Experts of a small language model.
Size: width 256, 92.4M parameters.
Experts: 96 ReGLU neurons an expert, 4 picks a token, a sigmoid router.
Below are experts of layer 3 (counted from 0) of a mixture-of-experts language model. Rows are named router (the router's row for the expert), gate (a neuron's input weights, with its number), up (a neuron's input weights, with its number), down (a neuron's output weights, with its number) and show model dimensions 0-255. Each number is 500 + 25 x the weight over its row's rms, rounded and kept within 0 to 999. Numbers have three digits each.
Before each expert's rows: "comes after" lists some tokens at least twice as common just before its tokens as in all text. This comes from a sample of Wikipedia text that the model never trained on. Tokens count by the router's weight.

# expert 33
comes after: " (", " \"", ",", ":", " and", " by"
router:508524457462572504532476522494478522501505519485539501551491506493498521504522511541538461540493505489471491520453485547493525514508493484514526474484506516470478486502493486572502519485540495452483534481495438492537480484477503468518561545533472487460509487520464513493491478520482504500484475521495466485530543543475478488504510520483498534539549479464496541515485507467495518469517485443492511553491510496531526534495521542481472493505509509525483455523517473509509527491504490486500479505486493551499528503465546514524479482509488464495493471476524491442482485497458503466544556528503540464534508529523497484523502517462545482483487475517460486520513489517521502473517487465503472468505500475511501502489506489527447526477480499512499481510507500502510500491506500
gate1:544505486496544504510474506470501542490458511498493489506498536521495483510457503499503503586494499483423504516509487515500464497496486500504500460506491476478482513500471547552478501500467509480470500512496483510508493490479557500501510493501497466500481531501469460506473481503508483497501511499505505501591512481490501452500516504478513505497565509475504523507513500476485567496525517477517493494533503507499459509457485492473438426513453468499510497445502489500500519538518518498486513506495498507494562494495502501517480498487504511520493538459502477525485467500462488496500544466505547461523502498506478483535506496500510477491500518497496499479544466500484488480482516401504443467492497500505547506477492510501480505499508465521500500501475561515454514530548500
up1:495499502501525502499429506486473494575543503466500505503491492499518504503511514500521504496503573528483497492499479450490510506500500483538518530548508506494513520538515515513508504538526499500481491454469489498496536462511499512468489441483469460500503479508546495486500460499495515507558469542505500508502511499467495492498502499489543500502516522419415502500438500545521499501499528497526482500482502489503481501528534504499495454481510499486501508455555497494524521495499517545515480488527478505462498534499501497527502520499516485488508449498501518496491518529467523506462533449474502437465493517516508468478473566508498482499494461498501513483516513507478481498471512499519487506513492498559502494494558527404531499473501524527480477500489493490518520493493521
down1:493462498500496479474495527534520503480535526482579508472490546487536501489476488490500479543506486503509497492499485526505469521482500447499424548494495460451487477495554506516504512526466505484428505463487571501497500510496531514494488500490509496490529527471520495490532474503485505548498474490511523519499500506487512536477501491489470463525516540499527510411485471495505498557531485475497486499478516480500525450504453504504499476534485517527523439496453462512479518484504471462504497474480520480524515507507502502512503534467511485496465577486498501497499554477495477496491487531516479506413486512515497521519494500499497481464502461526504502487515506520530501499481500532549518502462510495426515502517505482478501500519489512498503510504490496495465510507493488
gate2:432548468503497492501493506509508494491504501489527495509544528474468519515496509501501491539538500496500513499470514484444480500522501498542443536507499488467499511498509424502491496494528481500469543445501490498505519493480511490502486477472484511471493500505501499484490488498496497492478498538494499448522527494475499514502524469491510534494425522498492481525500479498513540502502482511500506486520434497500480493565501507462459540490543503519486497552503492491467497489453515439528479488499518510525491501479511498445503443515506544538499506528483512502500497466515501519505579508493504557526458501501477489487453489501480493479498484484501444498474498500476503507474462429462495486493492489519504435500490524450500469463497478559505500495508510487463493459522522
up2:505487507517507486457500495534458508551541507484475494502509480508499497529470486500468544499515560544505499505501504520530488490502470506500536498512521510496503564505531500495489485504433481540566489534485510457517528508474502468512481489500519502458489497512500469503484501515458527493495476497566489524510423501590571499486491517509499525447505504500496506498521527513480478485501486528547522512498546486514503509504432498500500495507504521497544512502456560498492496500518504501500500507469506475498499481531514488555493523503534499466545529482500499496501553497455502500507500473497501526506514436514496538516500533499504472513483503497527500507462507504501487510455476483496483492488483567470494533513485456527501524512501521486542527539462512487460496510472502
down2:491471490500549505490480502505533500501497501500487504483514489497540539517500492547496544555494497503523469490481500498549485523537459489515549541499533526500487506504498502499493536483502501508487507487500503500540488532485517482518509501508493540499476536495501479463479481478499513534500512483464481482505457473428501513440488507509497516503494504501492422515492461521483509522501553501484489503497475497490503521512510502417480505501508504490477508518570509536522501477446523532520498501492491464464512496512486502525495513503456545495519555556558498527501518499439498484471541509503493514494469500510466540503493514501505496505528505473494552503493501539461532492513510441462471513443515504519517498526500512503477498490450501548494566489498487499493575512506493
gate3:500485482489481504503515477500527504504522510504487559569487516472556488497527518501494495503506492500503511434493545475519481486500502456515499500495481525499493501523492506541497449440546491502494496520460476535450538457493530491494477488495505546465450508499510469477417462502499509489521488501469500499432535498512471497511494477504523505521521512478496489481470489531508499503555527458500471500528539530521520500500512494458545520533503509530503486549503467486447503486479503503574493520498537505500504529467508499464514497506509495526495443530482498503505489475507461490510466512496503499545501499530536507482488459458444459501508497498503491503507508505481539482509590507498476498519504458542511501507520486496486494500512504502447520484495470529482503507506497
up3:552501568523495502488530518514521503501500497526500510481462483505501497518478500500501493462474514480479482509500448514507508500487499509502447510487503480491475483578504555474528498514475501540505447497504495500519486516501464498501525497504486492511499501487529553539502539494489477529490491507518470491497470496498492504511509501527474499492491497482503504507546500501500519490500485508459481498457500433500498488524497495532469500473490511496502527438505518501499488534590473495465567492488452485494499470524501509512511494497444494474512500518550499528507503504476555501485513528559467439450565493500486500511535553524508501475516496493500505487528564460534472518492497530501503522508505523478500573521525503512491508475498510491522490491498530418471523494489485
down3:514488510499500499521501502510521501524535499495505480434500514500517525508498481540548536497517467511514500522487507473542449503539465516511514571494532500439500499499493442423502507502501524490487487506504522461500499504501500486523465491518526456485504484476537498453509470471504532526495546491484486470544503523469500506507504521476499470513493500527485517514493498501500521532494516522505499510499505505481502489505494444481465512495519538508475535495481527492496483496497524500547495476500469441500492541574452550550503506538487521448503532503531501513499507496506532523476498506525491480487512455504505532500471538510515514497533487469513509501501484542460507527529495479443526502517470485491487473500533483480502501467455519501487585528463463540496538498451487
gate4:497551500476503495504493504477493521515464499520500542480519508507502486493489504504500587543504503500463502498491482480500492452494495503460506501472503503500489493533489504547491509498598500468530508554505489525498497500495563510492541539521531472500508509491505440497497465501539505504540542503509520478539468516498561499524520483516493514502501500465497502514515515470498548468492504500526488507514441526499494488549500495504506484499522493537522492463498486522503481476484498480458570502506510497510548501484465472495510462522501507478531498496475519476505502456495500500501488499506605499525504523501494498520498511448500468498490490474457501499497487499518506508551500487444497506550509442496523499517497485528484487499502478514499502494500514492494508533602483
up4:484504478501441493499415531488498528495504502508523501499524494499499538501503502499475490522535509501486499461500483500491487498499478501504511550475522449491493557531500499519515507529500493498464537448483484530527544511520529499497498539499477497509472510494500480486525500512512490493547493518501500437513531543511478527538512476499484505486478494511485514525502549526499522515551505499521502542465421492548493499518502493431471501500500476496435493455511503536466510506479560464502513489466536490472498562518503496485513541500500511486499477501494525501538500504481500494497506502504507506522500530547494484503513499500437467472460469531475507508497507489492502523495500446510495503515567451478505451500427452500529504514502515541499481491532491502494517548509500
down4:475540467499514486507517511514500502503504590498534511569484510499471470501501498452426499552552502497505499479518504509451504500487499471490498490497507495470457492499500537487498534507459478495488493529441465489500505479526499517482483532511500516508509489499499537510508490495500492498519498500510507558465510496524467518458495500483517507489549532546532528475554522475483502458527542529527502474496506477472501533486493493457482498522482493434475468466522502490519549496495490502501492477489482496537516496500499509494551504475458446536450499462503520525510497533460463470485499492525488468446510499476486523512489469454493443510494500507512473488493500411539458512480504486490498521500497499497532496505481532498492499538510502502512495497501499441495525496496493
gate5:501468503490496514499499483489497499547525499480507492490468539471510455494463502498500498556525502529498473448466508498492466567528489499498499525514504501499577501491501482501504465415514460498487498513487495506501523530549531487429463460503401486454472525534507521477502467498505477505502483529509465496496500512473473470473496463506531503496478500548466492499444479506511496465468518501505504438494512500510480495548504515499486502547514498465488501495495478433413507483484469479517450502472497502492500497495486501470530467479505495477494512538504511570456498515501500527470530505465513497511501501496522481503529498515501517505483514477511489501505517498501498496521549504477480507495513503486515502501518500500504523469503510524455498507460491502510496437501501
up5:476517489471499502549523495506497499488494509526501505534505534491464508497473499512446487498489521501495534502510521499518493496488524454500485546461550501482488504519500466530525499500469480489501501499468474505519503497483509516516482559500516498514588519496504527505495529552534538498549460495504521503503502474516525528503510492518536465511477478484495505499556493482441474508480501499485488531443474503489490514555494504523497466458499514502483513487528500507520504498499509501501523483515543467497455490499472499473519484578459518466515516493490514503485535494484496502505491511496530521511501508489498499501490491473472509502477505493504476496510473531494510515531494498499500500496503473506516524486468488527498473544454501562518547422632489420500504489499509
down5:524503499484530498527476497488500491459500490507516534514462518499484506508486474522491515484514482548512497509502549502469500500532476497547498495487520567429501492516477530499479490434479488442508464505507539473521474498482526523503481539559491504523535509515497476548525522495433477494502508513506515503507465505504533490469567462547499475528485562494545499500506524485520499546542490509504499488509496500522508516469506497518493516500497536470519420494498506525502510476528500485422494501557457505459454493495503492507495500480500484503475501513499511466524490502540509525503464484509483519460509464503539459500506528513497516526520520511500500478534497545529443473504539500487495513527506515485460533493546458506470508495506493500499489491511488537506494504525453

# expert 34
comes after: " \"", " |", " (", ",", ":", ";"
router:481560439434562520550501503453463528541522487506511484496504508526509505514519501536526505518498524539459498501490503517489507525490499487504484487486522480516494485532480468580494506511580489488490517492476468485556507457482499480477500500538483502478484453501454512493520488542511525521509479545497484460492545512464500509470513515487493521518533480446519510503502512478531472489523529493502543507486506515496518540509524519471498495496527512528495485516507477518499540469492523487483489469533496523500536524463533499530502452489506493525481494501509484451505488501479537510486546492481542472509486526504472503530481495483512492469480493546458505523539479539508543454517511466493463479508449455522524487514490505498505542521462493530484496526492528488510464488493496
gate0:465500473451500615517471489462484535516491509535501512500460466448493500481504481501501496511500494501501503503528492500524499502506497506506467499437503485516486502503503485504496486471500525464496460487510513523498501474415546484500500497547478503469499501514529527494506517501496477556500518529516497514486523499512480502423501499502502502500499505500500504496502491482499506502516497466473483500499498435505562499485509520446520501497500481520488506529550561498455489499497468511539504469500473497548499512438520516451491438495456516504499484536493487503459515493507471495512503500521504508493497550502496579539472460518481498524496538553475495502471501514502496498508521498505488513491501451512517520495525491499443481495490499500540500517524552488492522505445500
up0:473498485511495491518501554539461407545501505473510529517544454508500502513505516499533527510527541510499451603480478545487507487512500527520494487502498523501500491508516517445501511487499502497502499503500500500528547512506444501545466452500554504496494496468470505500509494469504511501482503527450500499471503499503491499481538479500569501458460481501520469499502501503487503506471495498499494505486497498503497519494501514491517552515485488500499495520521491513499508500535495472547518492501503491513490505480499498483485501501475502508501500518541500460500483516458488536508567501443441536499521515447478528540491537530499489515499498608452502487520514493492471527537512484509440506498467532500485513519483473500500463496525508489498489503465504504504537504515476
down0:502499488489541492538508447501482502512516527495489498511514514476504505505522487503513529496489463530500524429502503508543485500516461473498500539512500481477500473469500475447472502501501539496437443515498494497500481498521528542502501477511510501512478498467501472498517570547500504476468503493466523495471445452510499497467514506499500499503488484499513459490514500527536471479478535525572437478474497542501474475468524497503568555534514494490482452504474500512501469498557499542500502501502487519500524506511517473489507510506519517516548509516538453484501501493520518469465518501506477490487483481456507490469434519508556506500504504500506504499516510497518489509546479507543513501441517533525498500474499544538497541506498469510502573486495493505530520504534515
gate1:464579497495476512502500500497462443482501479500511497489498475509552501457525500507550527497501499498447491497467501506487512533488467447534459486455536503510501498550451509508502499497466503492517500454500509505496500492516535496509493489501493463463481499499500499409513464506537542513495501498478460487488502504492498518503495497513505497488505504516468512497467493472542501524493499482502542545444439499452494488495498506497501511510468508472545492512449489496523461501495504494505500510511509569461500519450520429506468454494543463591487543507490503510485453503547515536519494501526509471537500500488500453504520540506507470525505489501466502500477489478501537490501502490490480490502474479508472514510490544539553499512496499515475497500480499509485500489500493
up1:555494446501511489489513518547502506483537536488503500503505500500506497494501510496493530493486498473511490543507444474502474505485533500529478547458524441509500434513505511477491500511510470477458488500499480495489538490440497518503484500475561448512431451506519494494497516510496499497505516493499503517502500514436500493563502497497487470499489461461488499490490541499549523521501502424504464495493505527522486503489502500496542531510512499492502492486500496493499485508509503481457488509476507500504478501487500498453546512519448478501497498499446501501487499448498515504485496498490531530569493526500490494533496463463503503496504469475503505502489502476444563446501533499519504505500575496493503494498520439457514503507493524501500500510500517522425501496513565
down1:524482497478554494496482501512533487525494493519530494485517478506504485472472509514504492489451504489500544496492485508476511477465502486510507495446481500458483494495519494517492488490520522518525467540496500492535465549490501471486522496475561492522510506509606517479514502537459543516494504483503558494530500546491496543492536486497514479480530514473522497484509509488500484494509500480503489473495535472503432511506500512521500511516501555548522602497513541506462500512540498494529508487497499519503496498499509498412506495489491469504491509450491499480499538486503477506480467494483518432514493519487495461523491501546535500463499505510551468500571522490457524455519473541537518485490486524476484504478509487496497501496502510480519490470504497488515490461507527
gate2:528504489459527547502519473472489529504497492504504521526434576499487470497507505499511501505443497499464465509486500489479488460511514513438485487489489487462490497510510498495498567493539526499492513477501507507482536494534484491463500477495492507512468538459512501523512516534525492502515504522507495503490495491466481512495568501494510514512546477514516502586488498448517524517450502469501506499474517479498527498518523545488499514464492513469480510494452482471518500502498497586502503494503479527509549494584493498560470477479465503481489502536501501510499529509505498524450510509542495505485559494484528541518569502508528511515517523500493479501505501574502510504492527489503502485494501486538519501472483510525491483469504481504490501441507466514491475490512524
up2:535494546472500550513525428500468500486450497523506484511464497473501488493500497507475512481502498522481428459487500488508512509510500496492498485487417496555497514510518454504538468497511479473486512503473475492502505501500529455495541499501508513500505499446469500516537539497537513524436499487515502424502513507534484500462498532467512505540540502519501512495479451499515496499493511512518466480490501503505506467438495501500500498557500521501533489489502491435543568493525516500505492473516499549529498523505499497494486403531508465487522475510469479449511507508493484500507507505496490486508502500503494524500513502477498501534499513469519499500501528524505498500497483481539507491519497493508470465471486504476429440514502474547493500489472496459511516479481523
down2:427511497491504470505501509490504511495450508518523469515501499551500489491506539439545532522528514504506504535531474450479564564475509530537469502454495502501512501496500475459521472499512525518529464504495500483513501498475475482481504492501505499499514539512478499540495521493491537493510495526536482500494428485484503480519505489506510493517506498502426536502468512514486497495470487501487475459532520531513522482534485497504523513525541582562507502465544492503508505517483499498537526499526518482500496506505506570482470486478494558455538463500494513491535519524506520501524472492480484487525500489499499504498486514506501501498487509524499477504472516475498473542522501497522535499522463475439508440474535503500548496524467491499536458498478503498498504506554465
gate3:501460497504502547495512447508469464497504489477499491449462503495509547513471497500509538515554510492536501508501446538509500520541502499470488497490496480500502498463529453480500468487500483493517510520495499481514505484478516469505436491507493505491515500490509491495510469500502522552462500499584504515479499505544498500452508481500535490479487498498504500471495460485535439454452500505500528490521537475501487537502504480494548503577501507442510493566482553496522512474519540490560482477518500517509467542495509502491503475517522498495489511530477501512522507444492479498500508509501518482509482494511504548500486497504503470521480492527499512515501495478505493520483516505476444511425503508530520487493553443490433521501479502511497509531476508500500504500428502
up3:476542500499501479500515511500502539476477485513491501500454492495501527493504525499513491568467467514509495490513509500508504500505489526591500551501506484506464484499498507493502451495451468463498503573508494504501494510554485530506500501498517501479495534476486497461442496501506491410530484491499500474510503500482501486501491500515500463565499510500476506487447473519497511526496488520523530507455504503471500501505486476501494448504475495496503479538510470507509495542501505524496431500504516487500511490537482513582489589496516452489459535505500516503494445495510506504524468547440448499532498514498501482476497499483488519475501510469497508484493539501500471465509421521507529467509500508499487494500502544497511529540487494516493495531503503494493484545500488
down3:500506533505525510507530489483519527520494546500519528497473493535501524464499478567448520499539503560499472489485530490499534507457493505500501490491502507492452517503474527557511511483513470500492530522500479483476488525473496484506515505508500457500521474495450512509448476485526520459551481458432486492512494518489491498515507487514495470517504509458521510498519517469500489529481494492515495495500503520492594499493514491485498468504504555549500493521498514505533466499504535502496489523537463500500536492445475503514477481493484500500488469429498481497456514548464505542551487495497482447426512503511516494524550505488490502486504479511513513509527499504495548497520500519523529510507549483495475511537437499512533520501532502467500501456500501518502463475501550
gate4:492486473495500507502500426469532499485500500509500504517472510506524504535467502519481510471549489512501500505525522544507548488506498503483492497501496500486452447532532502508532499536486483483485500480510490451500477509508463499505529526478450500511496500479495500523494544479500596467463460502507526500460530528511499499511517519499495496521486496465500529480450494506493518514510500480519552474467552496510498531497535498499527485447501498470485493486535557505527491511482540500500492492505502484483522526496486546492498491565482502504476482475467481489572577521481508500489554519504462458487513576522490501498494530485477548422507509516501490501537501498502482463525453470504500485501485512524496552500523515506485498456468497516485519490506474507504472518507500
up4:491495516536488482493449506516490504502544509507499470534465523490522601500504527503526502484562500498496495496497492528483532507502504501484520486497482500501456503551486491525519501520496509497495518490555496501507485496500487512501525512466428500459519445509540568501503516504501514502484500502499501525482531539507470440499512530505458490515483518490502551512485490499498456516535497469512527517521533499513495490591505500474496488486500492532459481468510489492519501504504501485516503540558498495478504518426506516521547395517492480491487496483473475504508544547450499538526500505500483500460503563537509488485499507503477510450509485505485504500524472481501497495502462433500506495502483505504480486498499500500506465514490495554494499523508498511513499502514516
down4:513529474501489440497500456519512509502507490559497512502496495498475500505464507502529503512562481481545492498494503543500479509507527451549489513496461512500500525563501497505476550490493502532482496460486516539501508483549487519545508525488517514516505528553472524482520500506472508504500481518500511445490506503505490432524462529504500478501506536531534503464522502526503492505519474496489500495529497492516508496532502559541498521469450453523511480541520509513504473523503483497486491527501507513500480507495500491523479449446459533505519488487502495498514486498491499511501508526483502504500510496519505498512495526565495492465514536480439495476454503503518478500520557482512479537488494540499520487504495505507472461520512490555509422527527508504458488556571555

# expert 35
comes after: " (", " \"", ".\n\n", " |", "===", "\n\n"
router:493566483447531533531491498468506564518522528502523489503491541521539520504507491557558514498515505512462478474510495501497511514535488497516494483490494484509494503499494502599517492494526486488513491469537487521524512481468513473517527534550491483481495458499462533494509481494507492499502461510495473520511526504478500514466495527476489516549521537486503527507514449520488474489542494528487527502504514505462518462537527538483459485486489536489513491504546498517507545507464512458505476482501499528532561513474514497536518444531518487496515451486498488463486489500456530529530521475526506478464534536509490489562499492494492492497482506524485523481541502553462475456513530504506516461500474476496489504539515507470467507467452508502498489526498519493496494505464505
gate0:513491499513500495491537519503527507553492524504504485511464528475512534481505462501535508503507488500510508453485539491496499451597499501463499501480501506500507478492535560517517541542500498499491532512478509516507501542502520499500496477504467494484503546547511499499534527503501503483513527587502476466513500528463538507449483492499472434481549503484503523501511466524503512500558496498477528506519558487473510513492498502501538520467500476494481494453502501478503436503458581503501429500484476513496502482535475490501513493487503539486518495515528497508475516511503481498454518482491489496529441505501511529497509503518506476490503439501508469476482511527448501484456473496481498495463498532508478436499523502515542500500498498511522498489484498501463497522494543
up0:490483538505444500500551516538489499527492500492501502436485487500498496425501491496476533493497510502498488446500496485483504483494514500503539532445504502508501472497533500479498517452491498488499499537462550533507501520493479548500499485505513509501485502528493515506538545491493489504508533520521519553574457474491487484501504499504500469486509501545471506491502489500506480485499488503502503531529531501450501478507495506523480514483500500484489482481498535468462477525472525502448467535501534498475424398526469485486501537500496512466498482494517506505475488498495483484500482489482487500503464470504533500494513488489514470494489448530497505401499497500451504496487507467496501558477484497509493479500559512506467481453476541465492487492500506503490498568525512
down0:483474495501497506478493497454514490486502489519508495483487489557488498502485462537503542529478478493501488511453506516483502474499503561476549540469538499466518447482456502500498499515474500477460507471571510506505558507505492569500502464570477519492504503528499481484554491500529462502502508547505516499536508519487497529503504511490503483502538524501552481501506451558493489488492500470500524504501507481496523479495507500448524545493500500493508557495519488500500464502500490516457558494514474534520499477501484464502529502506502525474470504533483542507513480507497548500547513501499470548500486516518504530492539505495497496536496532517446528454526482530531511499499499520520465484496572467496506496517545500503530497484470510456488529540490468490465499528467515
gate1:512486474505507497500486514500503510510519491483496501513500538489499476497484501500493483516486488474484499501526449504452463536455500504504481545500529498513487447535544501494468454437530476472541493500516500448486433506482488500462533502505491506542501486475509505422459496488460548507502481565499464496509497499499516505519549531460493522490500610498499463501529507505498497496486513503515476535476539507536518476500502532473532516505505496518478523507492486525519510461542498503526504501477507481523525502501497500496490458507494565503481506496508511521537514520526501504485505538512531501503502579536500501481502499532498498452467514500514487514499516523502498458493508463500508501500506453469523535489472505471502523412518505501547501486490503522504503500498553
up1:500508498492503494494468496471491505500497498516490499501511489484500506481543509494514500499488549523479503504500605510533519479519444498498517475491462481528542502446471498533491496520501505499467502497411498508516507486501501521542522545502538500433507523489495494494496501540541507471494500501501503475487505485517492483497489494531500467515503486498501499515517502467504503526531448501496484481504491548504490503512447492492481462467507520499565515495494501499500482500495497469489501529553511496462489503495515503472525503529540492485501506496489497482487450465508505493454504501500456501499494487442484518594494537472500504535538500498503548504492481464522507513498515551502561531489497526517465499508588498514494491575498498488500502524506511448491468476472457
down1:514492501529497502488526508490502507487472481550513523512498489481505510502513490609488524545492496495497498453525515518495510430511457500511497505490501494521447508498481503514535542494487474495501541506528512490505490467497491515548497508503507484542476430479499492453487513526526507497499500450522458510502510506542515524472491478497415544508516515492510495538491503464515562510529501502448501532497467507464474546503480500502487498489523506491508484488506501513518522503520521494468452516465505504501530475530518502592548501470478518475524543538454473513483536506492519492523500525506531497495484522480477478508504541482515538488529499538513515499503491465489486510499492550498499502492508498495530451494503511495495515512483527532509577483497514491447494478504491
gate2:499499524485499526518498500491549536489524490483501513507501541505498493503496459515461539472518500500479500485499499530528493498509472503445471498500444494506525494471515496499488462466502462550507458464529477504474509495476489503550511506470494573497434498467504497517482504472476493500500498499467477507457500505484500523519533537495504512501504507507499479593519497505485497497447501501516504505510473446455516502490505503487517503523545502457529503462494533493501497557487582485473451497487562504486523501495510504497477502521542505470532496460510457496508455436476491497498482493500496509498410500522539501533481514516499498503515543515484497453462484500522504511522501500486493483498514465501497474514502502492498498519507501499509510513502498491483583558476482
up2:503501501497500540483476500461491508551547465463468500506430508461504505553497483499543495529537481459503508493516495508533519502578531492539503506494521480517499468500479476501488498488508503546463490500539506500469529531498515485502483498479503535524459487520461517496496517519481496497511528501485472451481539454473496489536520500504498516471512544488485481530503500500502500492545499511473499502507552501500501526466483497507493494478497502500486496478478473495493499497500535488537415499528510528496498511505526502476498466499503490498483496492489453555451511405508510505507488555501492487553485447529484446501492456439526497500534502468511498428466494557479485471547495497530494484483490489490499490524511496479499495515504494506502501533474481474501511543497490
down2:453499502521486493500500461550536521491519532527549503516478500539500502510472482528495468514526522524574505499465530505500495492541529495509510510511491475485521514496522444506482503518492535544535506499512501505504484495467493493486515481493472479555463512496487502491488525488468463496497512520506500528503499529514473476490543475518500554568500520460481505482509550533512499497500497482507527505506461501463508513491500504540497427507505479488507544498463500513494531494497471521474504440496474505492482500539454492500495457464498483488513511529459512532515526496499503511562507528497501454500509465498508514486468456501503533499583484493486478437500510479509465451526493513513480467495492494519503466443466470515495484508515523474499548480470496439494467531505496
gate3:497501501464500519513565483497505569487517516476473506455501489494462424525501504519530500500503498479506495501492502494434505470498518496503518500513492524518497503500491518492572516499500481487427496601488502507516524547459464495486502499495484496500477501495514539495522469476490504500502527491487488459512507444496475441500537458510498495503501478499502487525482497493490498528467475491494482566460515526500492505493512489550491512491492469504510488469490523499490484478492490500488493499510522574500483497504457440502494502500470494498530485500495501524501528492486485483507501498501523488521530511485487508502514549499518481538500461499517522500511478516565498543525499468507503501509557501494517498500506460551501466465519577529503495440503475501492530482569518
up3:459506499492499507508526463497467550474494506557508496479513485514472502500496482501559501552501492486514516470525514545490450520473518515499533492498464500499487505500506501499567487503468497441438526518499507500498517519475473524474455535492422493507496502486498518500490488494531507526501518495481478475515491500478494431534531539497500459501490522499497494513525509533502502543478498484536463528497500523479515547506503494563500499448499447496492481485473500508494500502493545532518496498500493509512501497500497526546514432494498518505501526509491481482477496500496483453473499497522511498500515499472502518515490470521484476500501449489500500526482482481557520499521509418587511488487543500491503491500497485524455444471495500506469505505487434527500528551502495
down3:475494503500482517501480466516515491494515537471426512504501489517465495519509537439528496556518522512544505472526477502514524491499503538490559501506499485509496495443530484501491566481492499525491505463536471507501531492479500535513509504494492503507484509498504498493501505469498498526566537411483541499460552511506526461500508548461523463521511484542496549499457500513474508500481499498548499515486502529500525512506522513540490513501549485479557494518437498530502503498463486507533497496522486506448481516473495511541498467491503477522471527517515492485474480538475487516500450469519504488544503498501499475501487499526523500534469513503506482510501519455519483536541498498561500517505516517519501500579491513497484471520499467492514541516487498512504493521512460
gate4:505495500495507507500494499499505497516531435487496473480482475531533508513503491510519538500486511519492492496481463498487552504500448457501480478462495503495476499532507499512518520484508496509512508476538482481515493496499447507505501502533472525495514492443448500491496519424500499487510443521434470477535494494499451492480484544498501488502568498503452434502500495503482487466497543500561516503464494474493543519505482469497475531477486507519509466530507500501444521484499502493543535490500523488483511513394479487500465488535513500500508508537550499493472549500494520550505503511521485504495508501490493481495517498518499500465519497504501498476472508502501518486493551518462495500448500488518503514537502504459482551471582504496523483486490473467457494484500500
up4:499499492495500500501512500495495510519534465455499490470455494562542500589481521501500522442482553573486504482446500529432572519496509489505500498486507502520501500529500486505520525497506544461505484498538449524543498492473464464519488506510493540487537496491430490500503507456504500474549469552492476502504504496447500505453473500500524497504553449498474502493466482517469473455497504521535503498434487513496507492495500523515485542500500504506498502518518496539480524467508478460534503476492517468497514539463491510493497500538496493498495502485552513453492512500500583532494550501517495507477534503484504506505500506519498501499516490529472500482518497499497501492498545525496453497488461499506513526529500502496495515453523497498515483499491482493486487506500502
down4:484500485497518433500500499500452490510487502495500502548486499500496501505500525500504499496512533525497492479498506496446542504495522475499508485436503506481514505484502462490506499493464520497506493495493461525500527500479498494486532476480501514530532527522508458440461505508469491513507461587519547540501498458568527481501521499489508501495507513447526471557489495508486515554458468510488539522470569503501494478548511537502502505489502493506509476520498512476451541506487500493483524495497504493526513501486498538501516476516500493501458524508530503477516502479486563548461487511500499477447535453492546516502475500497516492501519444435475497500488510541470475516548493500513494472498496525480445499498439499512480483486485480484491430501512483498517486487517536